Weights of a small mixture-of-experts language model, trained from scratch on English Wikipedia: vocabulary 32768, 80 experts in each of 8 layers.
Below are experts of layer 5 (counted from 0) of a mixture-of-experts language model. Rows are named router (the router's row for the expert), up (a neuron's input weights, with its number) and show model dimensions 64-127. Each number is 50 + 15 x the weight over its row's rms, rounded and kept within 0 to 99.
After each expert's rows: a language model's description of what the expert responds to. This comes from a sample of Wikipedia text that the model never trained on.

# expert 35
router:65 53 34 62 26 76 52 40 54 47 46 43 54 31 38 32 47 60 11 57 52 48 44 66 42 44 62 20 74 54 59 43 50 41 39 44 13 53 76 61 30 48 47 53 30 41 50 75 41 48 36 63 37 70 72 33 20 32 55 49 30 51 73 04
up8:24 23 65 12 32 52 43 40 28 57 36 34 31 75 62 49 60 45 51 68 32 30 64 64 72 32 54 48 41 34 57 75 59 39 60 35 43 56 63 58 50 69 71 33 39 46 71 72 56 39 58 45 71 35 49 48 63 44 80 65 43 29 65 65
up9:36 35 59 67 64 71 35 39 65 54 86 57 53 33 43 45 69 40 55 73 32 67 58 41 53 72 54 66 68 48 79 60 45 65 56 55 51 71 58 22 53 39 56 72 65 28 83 45 47 39 61 58 53 43 74 33 56 35 76 39 66 38 36 47
up10:67 50 29 30 60 56 31 36 57 47 54 38 55 56 41 65 54 52 52 48 46 30 53 52 57 40 52 57 58 69 50 52 57 62 52 74 51 66 51 40 40 49 33 23 42 36 56 59 19 47 46 75 37 33 19 63 59 62 56 83 65 41 27 44
up11:14 59 37 79 41 47 23 54 62 80 72 54 70 55 46 39 41 61 46 76 68 48 53 69 53 51 38 46 63 35 50 99 21 57 33 62 32 36 79 67 38 58 69 54 59 55 46 51 54 64 74 29 65 64 37 42 41 50 51 42 68 39 51 77
up12:49 30 35 70 50 47 63 40 44 41 75 61 53 46 63 58 45 53 59 51 38 47 17 53 40 34 54 60 91 50 63 37 48 25 54 49 51 59 53 43 39 75 45 47 47 68 47 48 45 40 54 82 44 47 68 73 43 60 78 53 65 78 71 34
up13:42 74 50 31 83 42 55 47 46 44 31 40 47 45 30 65 35 44 37 35 46 32 24 76 52 65 54 36 46 48 29 34 59 49 72 76 67 23 26 33 62 37 66 55 68 59 76 65 38 58 64 58 23 59 35 50 58 33 29 27 58 50 22 44
up14:53 38 59 35 46 64 55 61 60 68 47 66 63 66 47 68 77 43 55 39 58 39 63 70 46 46 85 54 69 38 36 72 36 54 64 42 51 50 55 77 40 61 52 67 40 69 66 70 46 67 36 54 40 22 38 29 39 31 27 24 61 25 33 43
up15:37 68 48 44 69 45 33 54 32 58 44 63 53 19 62 66 75 34 28 60 67 46 48 54 44 34 43 22 49 62 61 47 61 38 40 72 29 31 39 42 43 55 70 48 35 47 54 82 46 55 77 31 33 68 59 16 34 68 47 37 72 76 42 41
up16:81 70 33 42 51 51 44 35 42 37 52 69 66 65 50 38 34 62 31 87 49 37 47 28 77 34 46 32 44 37 53 39 56 61 32 38 43 64 78 48 66 64 41 49 27 33 57 36 44 16 48 56 50 49 42 55 54 34 45 51 65 85 62 44
up17:52 21 69 25 41 59 54 57 24 72 45 49 40 29 28 57 80 36 36 37 38 49 51 44 44 30 66 42 71 61 58 59 27 43 60 35 48 61 55 48 58 48 73 80 39 52 61 68 40 48 38 62 50 27 67 70 50 49 48 55 21 48 34 23
up18:55 52 50 42 29 45 57 57 58 34 48 36 51 70 43 40 34 74 52 62 73 26 33 57 45 80 40 26 41 31 45 44 75 57 60 63 59 30 63 57 58 64 39 55 46 54 36 54 66 48 53 54 50 54 72 41 36 32 63 66 70 23 46 58
up19:43 78 63 26 34 34 67 71 38 71 71 29 39 38 39 32 39 48 53 51 41 32 57 21 44 54 49 58 61 60 70 68 60 65 52 48 28 61 62 57 26 50 75 46 43 49 38 68 61 63 52 71 47 56 76 42 55 54 55 62 48 36 55 42
Wiki heading markers and heading words at line starts, such as ==, ===, See also, History, Notable, and taxonomy fields like Phylum.

# expert 47
router:29 53 62 40 47 41 63 43 32 59 61 41 46 49 53 52 63 23 61 46 42 67 51 44 57 51 55 28 49 56 39 30 38 72 11 64 25 57 57 31 82 57 33 34 32 65 27 54 66 28 63 56 41 54 48 63 03 61 67 49 20 43 32 55
up0:63 57 59 70 56 62 35 65 38 14 75 78 21 58 66 59 60 50 51 42 69 44 27 67 32 69 80 36 71 50 63 37 53 63 48 62 43 43 78 58 38 59 22 55 31 68 50 42 37 30 58 59 46 36 76 44 20 71 61 42 46 43 48 37
up1:69 63 51 47 63 52 58 49 56 33 80 35 66 38 27 72 44 43 27 43 35 53 54 16 51 54 48 31 67 42 39 38 52 41 48 43 64 28 89 49 69 69 49 71 60 57 58 68 50 34 54 55 44 37 58 24 17 42 58 38 46 56 54 58
up2:54 54 69 55 70 54 57 40 40 52 56 56 62 27 47 33 51 32 68 39 44 66 52 54 35 34 53 42 40 76 58 71 44 51 54 62 54 49 75 29 40 62 56 73 69 50 37 57 59 77 72 32 65 53 81 64 56 60 65 37 36 39 30 43
up3:26 51 89 55 42 60 53 61 53 51 38 35 40 49 38 49 40 63 48 40 21 34 65 66 26 40 34 39 59 44 63 52 67 42 54 32 40 50 34 34 29 86 52 22 66 63 56 75 27 53 66 25 30 45 50 35 67 40 51 52 60 53 27 60
up4:35 26 53 29 72 71 56 12 65 41 43 25 55 55 27 61 43 67 51 49 33 54 30 55 30 52 48 66 64 34 71 35 82 47 48 75 58 55 34 56 50 52 28 62 59 55 28 58 54 49 63 92 31 62 79 35 54 40 65 70 39 80 25 50
up5:77 63 42 12 70 45 78 41 43 61 43 36 70 51 72 66 33 49 54 30 75 38 09 70 73 63 32 40 43 50 68 74 56 32 49 46 38 41 48 45 49 45 35 34 35 41 53 48 73 24 70 45 75 53 55 39 45 52 69 36 42 59 42 38
up6:58 57 89 74 53 38 58 70 21 72 25 81 47 69 39 61 62 53 45 64 33 34 40 74 66 57 64 64 49 38 65 55 59 54 51 58 35 39 72 47 50 99 49 57 66 53 62 74 37 60 53 57 70 44 65 39 49 61 74 33 26 60 61 48
up7:61 67 37 30 62 39 70 81 58 78 45 38 44 62 55 67 80 25 50 31 80 44 40 51 48 72 67 58 61 63 61 38 69 67 31 54 49 38 30 48 53 48 57 78 38 34 56 67 40 48 65 38 31 53 32 33 36 45 66 35 67 62 35 56
up8:59 44 54 40 61 60 61 33 18 69 50 37 20 76 57 51 52 47 42 69 21 46 57 55 54 52 37 41 60 47 70 65 41 52 67 46 50 73 43 56 59 80 66 34 49 32 66 48 72 34 73 40 83 67 41 59 58 84 66 53 50 37 61 69
up9:41 35 58 69 71 53 33 36 68 49 89 58 54 31 26 54 57 50 70 61 26 69 39 47 63 74 68 59 59 38 82 56 54 58 64 63 59 68 40 36 64 48 58 78 76 20 68 48 42 51 37 38 44 34 73 43 54 53 54 29 48 39 38 56
up10:69 59 39 36 40 45 43 39 54 63 43 37 53 54 48 80 53 39 46 44 48 35 54 43 60 47 43 45 61 57 50 48 54 60 45 62 66 58 43 43 47 48 41 29 42 36 62 58 27 35 49 74 40 42 31 71 49 49 69 90 56 22 25 45
up11:32 49 39 72 44 37 37 80 74 70 76 60 62 34 52 42 55 63 36 82 59 58 66 80 39 60 54 38 41 45 51 70 24 50 41 40 37 51 73 48 27 53 76 51 50 45 65 61 33 48 71 52 59 59 21 44 33 53 69 51 51 50 50 61
Commas, periods, digits and and inside dates, years and number ranges, such as between 17 and 23, 1801, 1989.

# expert 58
router:61 55 61 68 32 53 69 56 48 65 51 57 62 09 50 24 89 34 32 45 46 62 48 35 55 37 70 52 43 48 55 61 47 13 60 53 30 53 57 37 51 39 82 66 46 74 48 76 50 58 46 23 61 40 84 65 46 44 54 77 45 54 48 22
up8:53 38 56 25 41 57 56 34 20 70 48 50 24 62 72 51 76 40 54 53 18 31 70 51 71 32 47 53 61 33 58 61 49 39 62 59 33 63 49 60 54 79 45 25 36 45 63 64 74 17 74 43 84 47 47 64 66 57 47 67 53 20 45 56
up9:29 46 69 56 62 63 55 46 58 61 82 65 66 19 57 35 78 38 60 62 23 62 57 59 48 74 69 67 58 63 85 58 44 53 62 62 55 69 54 34 65 49 76 48 81 31 66 37 61 47 76 58 53 24 64 45 62 46 85 29 65 34 27 39
up10:74 65 27 44 43 51 43 46 49 46 60 41 60 51 49 72 55 41 59 58 46 30 57 54 55 60 56 52 52 51 45 64 72 64 50 75 35 59 63 58 41 46 35 21 36 40 54 50 30 36 42 68 32 25 23 69 54 52 62 92 55 34 31 43
up11:16 66 43 84 36 54 36 73 62 71 64 59 74 39 54 33 49 56 47 67 52 44 53 79 47 41 59 39 59 42 83 98 28 41 40 53 36 30 89 60 31 64 72 44 59 59 64 31 58 63 71 28 65 44 45 37 33 48 71 54 54 53 68 69
up12:43 42 46 55 54 50 72 65 37 36 69 71 45 52 70 40 55 52 57 53 30 50 36 61 51 20 55 60 85 52 65 49 48 38 49 50 44 51 64 39 31 78 54 36 57 71 60 53 68 43 43 75 49 48 71 75 51 65 68 42 61 82 65 38
up13:34 67 72 18 68 29 59 51 37 46 36 40 55 54 38 76 50 43 50 35 36 28 35 80 47 58 49 40 43 41 37 34 64 51 74 70 54 22 34 35 66 54 76 52 71 58 82 70 38 56 52 55 32 55 23 57 57 17 38 27 43 52 23 50
up14:48 33 54 27 35 60 55 70 61 88 47 64 72 67 48 63 73 33 46 38 52 38 59 62 39 56 77 50 63 45 53 82 40 44 75 44 63 52 64 54 46 56 54 68 43 71 73 70 47 63 46 54 48 37 58 32 32 50 40 36 55 41 41 28
up15:25 55 50 29 62 37 38 54 30 51 41 63 55 20 56 67 77 26 33 59 71 50 36 50 49 36 66 28 51 73 63 52 52 27 47 61 38 31 37 38 55 49 60 42 28 57 53 99 53 56 66 33 23 67 69 11 32 58 45 32 73 73 54 18
up16:68 52 19 56 42 61 44 34 44 40 69 68 70 56 49 34 42 58 48 79 53 39 51 37 68 28 55 30 51 40 38 36 54 75 38 62 41 74 77 53 62 65 49 39 24 27 47 47 41 32 61 56 44 47 34 54 68 21 25 49 66 71 62 57
up17:57 36 72 43 45 34 56 54 11 74 48 55 51 25 23 60 94 28 56 35 38 44 49 42 42 36 63 60 64 50 71 53 33 43 51 31 51 41 49 42 65 54 70 75 26 40 50 68 52 45 54 65 45 32 67 56 44 70 53 53 32 40 31 35
up18:33 32 56 56 21 23 48 56 52 22 37 32 51 59 38 51 41 74 69 60 63 39 44 58 55 66 53 36 42 31 37 63 56 76 74 58 38 39 44 75 48 60 53 52 64 62 58 47 62 62 51 62 54 42 72 23 48 55 67 64 71 33 50 70
up19:35 64 61 35 39 19 53 70 50 62 70 57 46 36 57 33 35 32 64 34 33 63 46 05 31 74 37 59 46 62 69 79 59 78 54 45 38 58 33 60 57 50 74 43 39 26 47 54 79 59 65 50 78 46 60 46 59 51 53 61 59 33 58 53
Starts of section headings and digits in sports or statistics pages, such as ==Swimming==, Round-robin, See, Population, ===.

# expert 49
router:34 43 65 25 17 72 54 36 56 57 40 58 47 43 74 38 71 16 46 42 30 63 56 44 47 34 49 38 60 71 73 72 64 72 48 31 62 55 74 32 60 77 55 63 57 66 46 69 46 51 39 46 36 67 53 78 45 44 31 65 56 58 42 56
up0:44 69 61 61 61 61 43 76 54 34 64 89 41 60 79 58 56 34 52 22 64 29 38 50 44 62 73 41 98 30 74 39 59 74 53 66 42 41 57 57 30 49 38 42 47 63 25 50 48 43 67 58 44 60 81 33 52 84 49 44 51 62 42 31
up1:71 57 60 37 50 53 56 43 41 31 75 37 66 42 47 70 46 49 24 47 30 68 60 20 51 46 36 49 77 36 54 49 39 44 50 40 62 27 92 52 66 69 53 55 66 50 54 77 38 49 74 61 50 32 63 31 32 42 61 34 52 56 51 54
up2:41 71 52 60 79 68 36 41 59 61 58 67 48 33 34 32 37 46 48 42 41 69 69 55 33 36 55 49 44 54 55 75 56 53 62 58 61 44 81 40 34 60 41 63 70 41 34 47 46 64 65 46 57 63 57 44 50 63 59 63 31 50 35 29
up3:38 46 81 60 39 66 47 51 50 52 47 32 50 35 49 50 37 49 45 32 35 37 57 63 46 34 26 28 56 35 70 54 49 34 66 46 50 53 25 32 26 83 45 33 65 63 57 61 30 53 53 18 35 56 45 32 72 35 49 59 57 52 29 60
up4:57 44 50 36 47 85 50 30 65 69 59 58 60 52 28 61 41 54 47 47 36 65 34 61 32 32 47 73 69 54 69 39 70 48 52 64 51 54 64 64 55 81 20 44 73 67 30 54 65 76 77 79 36 50 62 61 64 50 59 76 45 65 38 24
up5:72 46 32 14 64 34 71 37 38 54 37 36 67 35 62 52 38 40 62 53 71 39 33 42 62 62 30 43 52 64 54 83 54 43 50 30 34 31 56 55 52 36 59 41 42 50 57 46 65 43 50 34 64 42 61 20 57 51 74 36 51 59 46 36
up6:46 51 67 65 58 52 48 55 38 61 27 56 47 40 37 39 39 52 53 75 34 37 52 67 56 47 55 58 47 42 54 50 69 48 42 40 45 37 83 38 60 99 65 68 69 61 59 72 27 67 57 64 55 48 70 23 50 65 65 44 32 45 72 51
up7:66 63 46 32 58 35 69 71 71 71 28 31 45 56 55 46 75 15 52 42 76 43 40 49 29 64 61 72 52 76 62 35 43 78 34 37 54 33 52 50 56 33 59 83 49 29 48 49 42 57 64 48 24 52 30 34 31 50 76 42 61 47 43 54
up8:77 20 55 29 41 50 61 34 38 66 52 49 27 63 64 47 45 37 65 59 38 21 74 49 58 33 39 44 65 44 69 73 50 50 64 50 33 65 47 68 65 69 66 35 39 43 69 53 81 35 51 39 77 49 48 57 61 68 55 75 35 27 64 61
up9:49 35 54 70 63 58 29 51 70 53 80 68 63 46 53 38 61 39 71 47 23 57 52 61 59 72 52 79 58 49 81 47 39 68 43 50 63 60 48 32 76 38 52 78 75 29 71 26 46 36 51 54 28 38 70 47 65 43 64 29 58 39 28 55
up10:69 63 28 35 44 52 40 38 49 54 61 44 55 50 59 86 57 23 59 32 36 39 57 51 52 41 48 44 60 65 60 56 68 62 37 76 41 52 58 55 54 45 30 28 45 45 53 52 21 34 34 77 33 26 25 58 62 52 58 92 57 28 26 43
up11:17 68 41 77 45 43 42 86 64 80 59 76 71 50 42 27 50 65 32 63 48 54 61 82 46 59 58 36 71 34 61 87 39 44 55 56 34 37 77 59 31 52 76 57 66 65 38 49 44 66 69 36 54 49 42 39 32 52 72 58 59 46 50 68
Middle initials, parts of multi-word names and possessives, such as Charles F., Salt Lake, Liz(zie), Hong Kong's.

# expert 40
router:72 65 89 52 43 48 58 58 50 41 57 55 32 59 51 39 70 61 60 48 37 34 48 37 46 19 43 45 63 58 43 61 47 45 50 52 14 70 31 43 53 31 25 58 52 43 25 76 58 30 65 61 53 58 57 69 33 71 36 67 38 47 59 31
up0:46 59 66 37 44 70 52 82 36 16 67 92 18 56 71 61 65 39 63 33 64 45 45 54 42 62 80 56 82 54 60 35 52 47 46 52 53 51 57 38 51 64 42 53 27 73 42 61 15 36 67 73 30 41 78 61 46 74 73 29 36 53 39 45
up1:79 63 52 46 61 48 75 47 30 15 52 27 67 44 58 77 44 35 32 35 25 62 54 25 58 55 41 41 69 43 44 35 47 52 55 35 54 32 80 51 70 66 56 63 71 61 67 76 40 24 70 60 50 34 67 43 22 44 57 38 41 67 62 53
up2:58 68 61 56 68 45 32 43 77 45 83 49 52 53 34 20 34 41 58 26 26 71 57 63 36 40 60 22 44 47 30 51 33 41 35 85 38 56 54 35 46 58 39 60 75 28 29 56 52 65 56 52 57 45 50 36 51 50 35 54 48 35 26 68
up3:55 62 75 53 53 51 50 53 44 38 34 43 35 40 45 47 51 49 43 18 23 32 51 62 34 39 47 33 52 45 60 63 54 54 54 34 34 56 41 27 30 93 42 10 64 74 61 78 36 46 63 29 31 49 52 34 69 48 45 54 58 55 26 61
up4:49 36 46 28 84 70 60 28 54 49 50 43 33 58 39 60 55 54 52 44 35 46 23 55 22 33 30 55 46 38 57 34 65 46 43 73 57 50 46 71 59 63 28 48 60 46 31 64 47 56 82 73 37 58 69 53 54 44 56 71 29 72 28 50
up5:74 52 41 41 83 43 51 54 56 64 52 34 60 38 48 41 34 47 54 53 80 52 33 51 65 62 40 40 39 48 58 78 51 44 66 21 33 41 49 38 33 33 38 47 44 35 45 47 66 53 54 64 72 47 50 07 54 64 77 46 38 75 47 20
up6:43 52 66 75 42 48 43 70 35 62 29 78 57 62 37 59 64 37 51 64 45 33 45 63 50 43 67 61 62 37 51 59 69 50 36 64 30 36 62 35 49 64 48 62 83 70 66 79 29 53 54 74 39 48 62 54 47 62 73 56 20 58 73 37
up7:64 65 58 59 42 44 58 69 76 78 30 43 54 54 42 46 79 21 55 47 76 34 30 27 31 61 67 75 52 54 62 36 53 83 36 61 51 46 50 66 52 47 65 78 34 19 53 60 58 66 63 59 34 54 48 14 34 61 54 57 73 37 50 51
up8:43 24 58 36 42 52 55 35 39 59 49 44 19 76 63 58 72 50 63 63 17 22 65 58 50 32 34 38 55 45 69 66 61 65 36 33 32 61 51 69 64 63 65 42 57 53 63 69 65 24 76 49 61 51 47 53 61 82 57 69 34 38 68 70
up9:35 44 56 58 71 46 57 58 58 44 97 62 50 32 44 60 72 41 62 57 23 56 51 53 59 67 63 71 61 56 76 69 36 46 66 51 58 70 46 30 63 39 55 73 71 25 61 46 45 40 53 54 44 42 74 51 59 42 68 38 60 35 35 54
up10:65 52 47 26 26 56 38 48 42 47 37 43 57 42 47 67 56 43 59 42 48 34 41 40 48 40 39 45 54 59 52 60 52 57 37 72 52 50 49 41 48 47 39 19 46 27 59 70 13 38 39 62 30 26 19 46 53 36 60 89 66 28 39 32
up11:40 56 36 84 21 43 48 62 77 60 81 53 64 35 54 50 32 71 32 65 55 43 70 78 40 52 55 52 49 25 68 81 23 48 36 52 39 43 62 60 37 48 55 51 80 49 57 61 47 63 67 35 55 47 22 49 24 55 65 69 50 60 53 53
Periods ending sentences or paragraphs, quote-plus-period endings, and line-start table pipes or list dashes, as in console. and spacecraft.

# expert 27
router:49 41 29 50 25 31 62 43 52 69 64 49 66 54 53 48 80 28 41 32 32 54 37 55 52 39 71 63 52 64 46 42 26 64 23 27 24 71 45 24 40 41 54 42 23 42 28 55 54 38 64 57 42 73 74 39 54 40 39 59 36 61 34 49
up0:57 58 56 48 50 59 31 72 55 27 66 55 37 30 76 65 43 45 64 39 57 54 50 50 28 89 68 54 64 53 49 31 56 72 49 67 42 49 56 43 58 61 27 38 41 59 33 55 27 20 72 68 33 50 67 47 44 69 49 35 58 57 31 08
up1:55 49 56 47 54 56 48 32 45 34 69 28 70 37 60 67 48 42 31 55 35 73 60 30 50 52 39 39 60 44 54 52 40 58 29 35 69 36 94 47 62 67 60 60 54 57 74 75 77 37 83 27 57 25 58 11 33 32 57 30 46 67 53 51
up2:62 68 56 62 81 71 43 48 49 34 55 60 46 45 46 45 38 51 60 33 37 61 62 68 36 51 77 56 47 51 54 55 40 49 53 77 44 52 76 23 39 53 43 67 65 47 33 42 45 69 64 46 59 63 56 48 58 58 70 61 39 47 17 39
up3:45 62 92 59 41 52 39 39 54 36 43 39 41 34 42 43 40 37 34 41 28 30 63 61 38 38 29 32 47 37 74 43 53 43 52 42 38 51 28 30 23 84 43 21 69 61 49 65 24 29 63 28 44 53 49 31 66 33 44 59 48 50 17 56
up4:32 33 50 50 63 80 52 18 45 61 55 39 50 68 40 63 56 67 46 44 28 55 11 58 39 32 45 61 61 31 74 27 63 42 57 54 44 43 65 59 50 57 33 58 73 72 35 54 63 62 72 73 42 55 62 53 61 51 65 79 32 72 23 58
up5:79 54 34 42 71 40 67 48 35 48 65 30 68 36 65 60 31 30 52 37 85 39 21 54 69 51 64 47 42 55 62 76 46 38 61 29 33 42 63 42 48 33 45 38 30 42 56 41 65 32 52 50 74 44 65 39 53 60 73 45 41 59 55 23
up6:62 62 42 55 42 44 66 64 12 85 25 71 49 62 47 67 57 60 46 63 43 23 45 65 66 52 49 60 48 38 54 52 65 59 34 50 33 43 63 42 44 82 51 59 45 56 66 68 31 63 56 67 55 49 69 42 52 71 77 50 30 59 67 50
up7:71 58 49 41 55 37 53 68 82 69 45 30 42 65 64 41 85 19 62 26 65 29 41 45 22 88 58 67 61 66 42 36 53 74 35 44 34 27 43 50 55 37 76 78 58 33 58 49 37 58 78 54 26 56 36 30 39 51 67 47 82 50 40 49
up8:24 24 63 30 48 64 38 15 32 55 51 37 22 65 70 49 57 45 56 83 33 27 80 65 65 38 29 31 58 50 75 72 44 47 49 41 40 60 65 56 47 71 71 40 45 50 66 61 74 30 69 35 64 56 43 55 64 61 61 44 55 23 70 61
up9:39 38 61 70 59 61 29 32 61 69 70 63 62 18 55 55 73 47 66 57 30 54 48 56 61 84 83 65 61 55 92 69 45 47 64 45 56 65 56 25 57 46 62 70 69 23 67 38 49 40 53 37 45 40 71 43 61 30 82 54 62 35 15 50
up10:64 62 36 31 52 50 37 40 53 56 56 43 56 44 53 76 58 42 40 40 40 32 66 47 52 38 51 45 62 64 57 41 58 65 47 79 48 69 48 43 51 51 37 23 48 46 50 59 16 23 32 79 32 36 35 57 62 65 66 85 68 39 20 39
up11:15 55 44 61 48 29 54 70 74 75 64 59 65 43 47 36 49 60 42 78 52 37 60 79 47 63 53 59 47 31 51 97 31 44 45 55 28 52 76 47 29 54 67 58 63 51 48 59 60 59 64 34 57 55 40 64 30 39 68 53 54 55 36 50
Pipes opening table rows and hyphens opening list items, plus sentence-initial words like The, These, However, While.

# expert 14
router:30 48 58 13 51 29 79 74 32 78 43 51 51 56 04 36 69 44 53 26 66 62 40 47 59 43 54 63 62 56 54 38 34 73 58 26 41 59 52 45 56 48 34 62 50 46 33 51 45 44 50 46 69 41 59 64 63 41 39 49 18 28 58 51
up0:69 58 64 60 51 65 44 81 48 44 69 66 38 55 67 53 64 47 51 27 58 48 32 73 38 65 66 51 85 55 73 30 49 64 50 60 48 40 86 43 44 77 25 37 45 62 40 44 46 29 69 58 45 57 79 49 40 76 45 44 43 68 43 32
up1:63 69 56 43 62 63 48 57 63 26 73 29 58 35 38 64 45 47 35 29 32 55 49 23 49 58 42 47 71 40 57 45 52 52 52 52 65 29 95 53 84 83 67 61 66 59 73 62 54 26 70 45 58 33 62 34 40 51 50 29 50 63 62 62
up2:57 78 67 44 79 65 47 43 56 34 44 52 63 41 33 43 47 33 58 39 37 45 66 50 39 28 54 44 43 51 65 68 77 49 51 68 39 44 79 34 56 65 42 64 68 42 46 58 56 59 63 29 55 57 80 57 56 47 54 52 43 50 29 47
up3:53 61 75 52 48 52 43 56 55 38 46 45 41 36 38 49 29 62 45 57 23 34 55 63 35 47 27 46 54 32 65 43 56 49 68 38 49 51 47 26 34 85 53 29 68 64 51 64 27 39 44 23 42 54 52 16 72 44 41 56 65 58 18 61
up4:48 39 42 46 77 89 61 15 51 37 49 34 50 75 37 63 50 63 50 35 36 35 38 63 35 30 36 64 60 31 58 27 70 54 49 68 56 44 51 65 78 67 22 55 69 71 38 50 46 53 79 87 35 68 81 50 60 36 48 52 37 56 30 66
up5:72 64 46 17 71 37 65 51 53 65 52 36 68 45 59 62 37 41 64 40 82 38 14 47 64 64 34 41 53 50 61 80 61 43 65 35 39 44 39 46 49 37 51 30 49 36 50 48 56 40 57 44 69 45 66 29 55 44 72 45 51 67 48 32
up6:55 58 60 58 54 36 60 57 26 75 31 73 54 60 40 71 61 41 49 62 38 31 42 73 59 51 58 60 48 45 52 54 68 58 42 62 32 37 67 38 53 99 60 57 63 65 61 72 40 63 51 61 51 49 75 44 47 62 75 46 26 44 55 45
up7:64 61 46 28 57 33 62 72 71 66 50 51 30 59 45 57 86 19 45 44 78 35 52 49 38 63 72 76 51 62 62 38 52 80 39 55 39 40 41 48 65 33 60 80 52 23 56 66 48 56 63 50 24 45 26 19 32 43 66 43 73 52 41 59
up8:54 49 56 37 55 51 67 33 12 62 44 41 23 56 68 39 69 39 44 73 26 41 62 61 72 48 42 39 62 36 65 78 47 61 73 31 40 46 55 53 43 75 59 48 42 26 60 47 63 38 65 54 81 63 57 66 64 75 63 56 46 44 56 66
up9:38 38 65 66 62 68 44 54 75 64 77 72 52 33 41 56 66 42 66 48 28 82 59 42 56 72 61 70 68 51 92 63 50 58 60 64 60 67 51 33 64 44 66 73 72 34 70 42 51 47 42 42 48 31 69 43 62 48 52 48 44 45 18 59
up10:68 68 35 36 43 55 51 47 49 58 65 50 45 47 48 85 54 43 55 29 34 33 44 48 49 44 43 41 69 59 48 44 73 54 34 70 46 43 57 43 54 42 40 38 50 46 54 50 32 30 37 62 48 38 40 60 59 45 55 92 66 33 28 49
up11:30 54 44 66 43 45 42 75 66 60 53 59 63 45 43 27 48 78 30 75 49 46 68 79 53 53 62 42 54 29 58 87 35 44 44 50 17 54 70 57 49 68 69 55 56 58 73 57 46 56 70 30 62 56 22 52 30 67 76 45 48 37 67 64
Letter and digit pieces inside acronyms, model codes and formulas, such as B-17, V-NAND, .I, OS, ER, plus decimal digits in times.

# expert 46
router:32 50 43 28 53 52 51 48 25 37 70 53 53 51 63 18 46 59 57 34 15 54 34 64 64 44 40 71 89 52 39 44 44 38 52 32 24 54 43 62 51 57 55 29 55 43 49 57 42 66 47 61 47 71 48 53 54 53 46 50 48 48 39 66
up0:45 65 73 56 58 33 32 60 57 39 53 85 47 60 71 51 63 28 43 26 61 43 30 59 35 61 83 46 80 56 65 06 54 56 40 58 43 44 65 56 44 66 46 37 44 40 42 41 36 40 76 51 47 51 74 51 49 62 49 40 60 63 45 22
up1:65 62 46 37 54 59 53 49 39 27 71 39 69 45 43 80 44 41 42 21 39 60 65 42 52 44 42 32 71 43 54 36 46 68 43 53 68 40 89 44 60 71 63 50 52 62 71 71 57 29 68 56 63 35 63 17 38 54 52 36 45 66 72 65
up2:70 82 56 37 72 61 34 34 75 37 58 49 47 36 23 24 36 38 54 36 35 62 61 43 36 35 67 32 47 51 40 66 34 46 54 77 41 45 71 38 51 56 39 69 68 35 48 50 65 59 62 24 54 46 59 31 51 53 58 32 45 38 29 51
up3:41 60 73 50 38 40 58 54 53 40 28 45 43 47 41 44 34 55 47 36 17 39 40 83 58 38 31 31 55 41 68 49 79 42 55 35 34 52 24 53 43 91 50 24 67 67 54 67 50 48 75 16 50 40 59 36 70 38 49 58 58 66 34 71
up4:60 34 47 34 73 88 58 23 37 36 28 42 40 49 24 89 49 69 46 39 34 56 11 54 53 36 32 72 51 44 66 40 68 46 55 69 52 33 44 54 59 56 23 49 58 68 38 60 58 45 63 63 31 54 52 50 61 49 58 56 40 61 26 50
up5:75 51 37 20 77 43 53 62 39 51 56 23 68 50 67 43 34 41 65 42 67 32 31 53 63 66 40 44 35 48 46 65 58 35 62 24 40 35 44 46 47 35 45 40 43 36 67 42 72 45 61 58 75 59 59 31 52 62 71 45 52 64 40 30
up6:41 43 60 52 44 42 41 50 14 79 28 78 52 58 50 63 58 55 58 67 41 23 50 37 63 59 57 64 57 37 60 52 69 59 35 69 35 32 63 57 49 77 45 64 69 44 56 51 30 55 51 70 61 40 68 29 58 61 66 30 36 60 60 44
up7:61 60 45 40 55 43 65 78 63 58 30 25 56 63 43 50 73 25 61 33 66 31 59 51 26 49 77 71 59 61 42 48 59 80 22 56 54 35 56 61 76 37 51 74 53 29 49 60 33 52 55 47 30 66 44 27 44 35 58 26 66 55 25 46
up8:35 30 64 29 42 57 61 30 20 62 31 46 37 70 56 60 53 50 54 46 42 35 57 56 74 33 39 46 59 46 81 59 58 65 62 32 43 73 62 61 64 60 70 42 49 49 58 44 74 32 61 26 68 67 42 57 67 83 65 59 44 38 77 55
up9:42 40 74 59 63 59 54 46 52 33 62 66 47 42 72 50 57 35 76 69 09 65 68 61 53 59 54 68 63 53 79 53 61 61 60 42 51 67 54 49 59 54 62 88 83 33 69 43 54 46 51 59 40 38 65 36 60 50 64 34 41 24 36 58
up10:72 59 33 35 44 67 40 21 55 50 45 46 55 49 55 91 59 50 55 52 47 34 42 52 46 40 40 44 60 59 50 49 74 68 54 81 42 55 49 50 46 40 37 22 50 40 59 57 10 20 33 62 32 41 36 52 57 46 60 80 73 47 29 49
up11:23 51 40 89 52 45 28 54 41 69 82 44 73 47 25 27 38 65 32 75 53 53 65 73 57 50 56 50 65 29 67 89 26 25 54 53 30 47 70 55 39 54 54 32 45 51 52 64 47 61 70 36 55 40 25 36 31 64 53 53 42 33 53 67
Words right after was, is or became that open a predicate, such as a, one, became, remained, served.